config.toml
balance_bias = false
num_key_value_heads = 1
norm = "rmsnorm"
qk_norm = false
parallel_block = false
init_std_o = 0.0
decay_shape = "linear"
max_seq_len = 256
train_tokens = 335000000
Below are experts of layer 3 (counted from 0) of a mixture-of-experts language model. Rows are named router (the router's row for the expert) and show model dimensions 336-383. Each number is 128 + 32 x the weight over its row's rms, rounded and kept within 0 to 255. Numbers have three digits each.
Before each expert's rows: "comes after" lists some tokens at least twice as common just before its tokens as in all text. This comes from a sample of Wikipedia text that the model never trained on. Tokens count by the router's weight.

# expert 9
comes after: " ", " the", " (", " a", ":", " \""
router:066085130153089099127153099129092141135097171132129097123114181136176129144141104133126126185184085104185100145160153172140168117166105097123128

# expert 6
comes after: "\n", "0", "3", ")", "4", "6"
router:127141143134097101143169108106173129148123168144106074121146165141154094144121114079117086103097125095073107171134158134147154062145151138162134

# expert 24
comes after: " the", "9", "-", " The", "'", " \""
router:136176149108128141112088145109179157141151132124165123117132066140163151140146153103123168139101103104119102108108115116126117170080171090115121

# expert 11
comes after: " ", "1", "2", "0", "9", "–"
router:128190142196136075035110152122146093150153185150179133087139135119134114160172115135180050139108134129116116157074102125131103137093181104134184

# expert 26
comes after: " the", " of", " a", " in", " The", " to"
router:151148198107071178169090164129150118160170130143108162136127145125127113101120151105103111164157146127099106163105099052165224134145130065162119

# expert 4
comes after: "2", "1", "0", "9", "3", "4"
router:097129138124141138123125162098115128105119168149132128147124180142133119203061126134136157133127106097111089123117122150111077101141178101176161

# expert 1
comes after: "\n", ")", "\"", "%", " —", " at"
router:124164140095109089145171088132118133164093143140133084105121108089096142141134106105135073102148122125093085064062128167139128165140095125162127

# expert 20
comes after: "\n", " |", ")", "|", " A", " In"
router:115109160222100069111098176182114146135062174068141146146107123079143094087115084097130078136166117136099113055121114126178098137163126103182143

# expert 22
comes after: "\n", "-", "|", "==", " is", "S"
router:093113121190131108125038164121085124158140141101100154131101124132114143143101117115129104109096145109129075099144098088150142109068119072165127

# expert 7
comes after: ".", "\n", " was", "==", " is", ")"
router:090136161088102182084169142171080137105169118104143137115175092128164110115128150114138083155135133153146131130130122152128141056163211124056141

# expert 21
comes after: " |", " ", "|", "-", ":", " ("
router:089096114167165098113043143087136135157175145163178142205104183105105160148118120146192099129127164132097086120101097146140131103141109117145111

# expert 3
comes after: " ", "1", "2", " (", "–", ";"
router:104156162125148123070186113120157097127108125155116163145093099064179173177151100065169091148113115110133136159115133089118098140098101139105148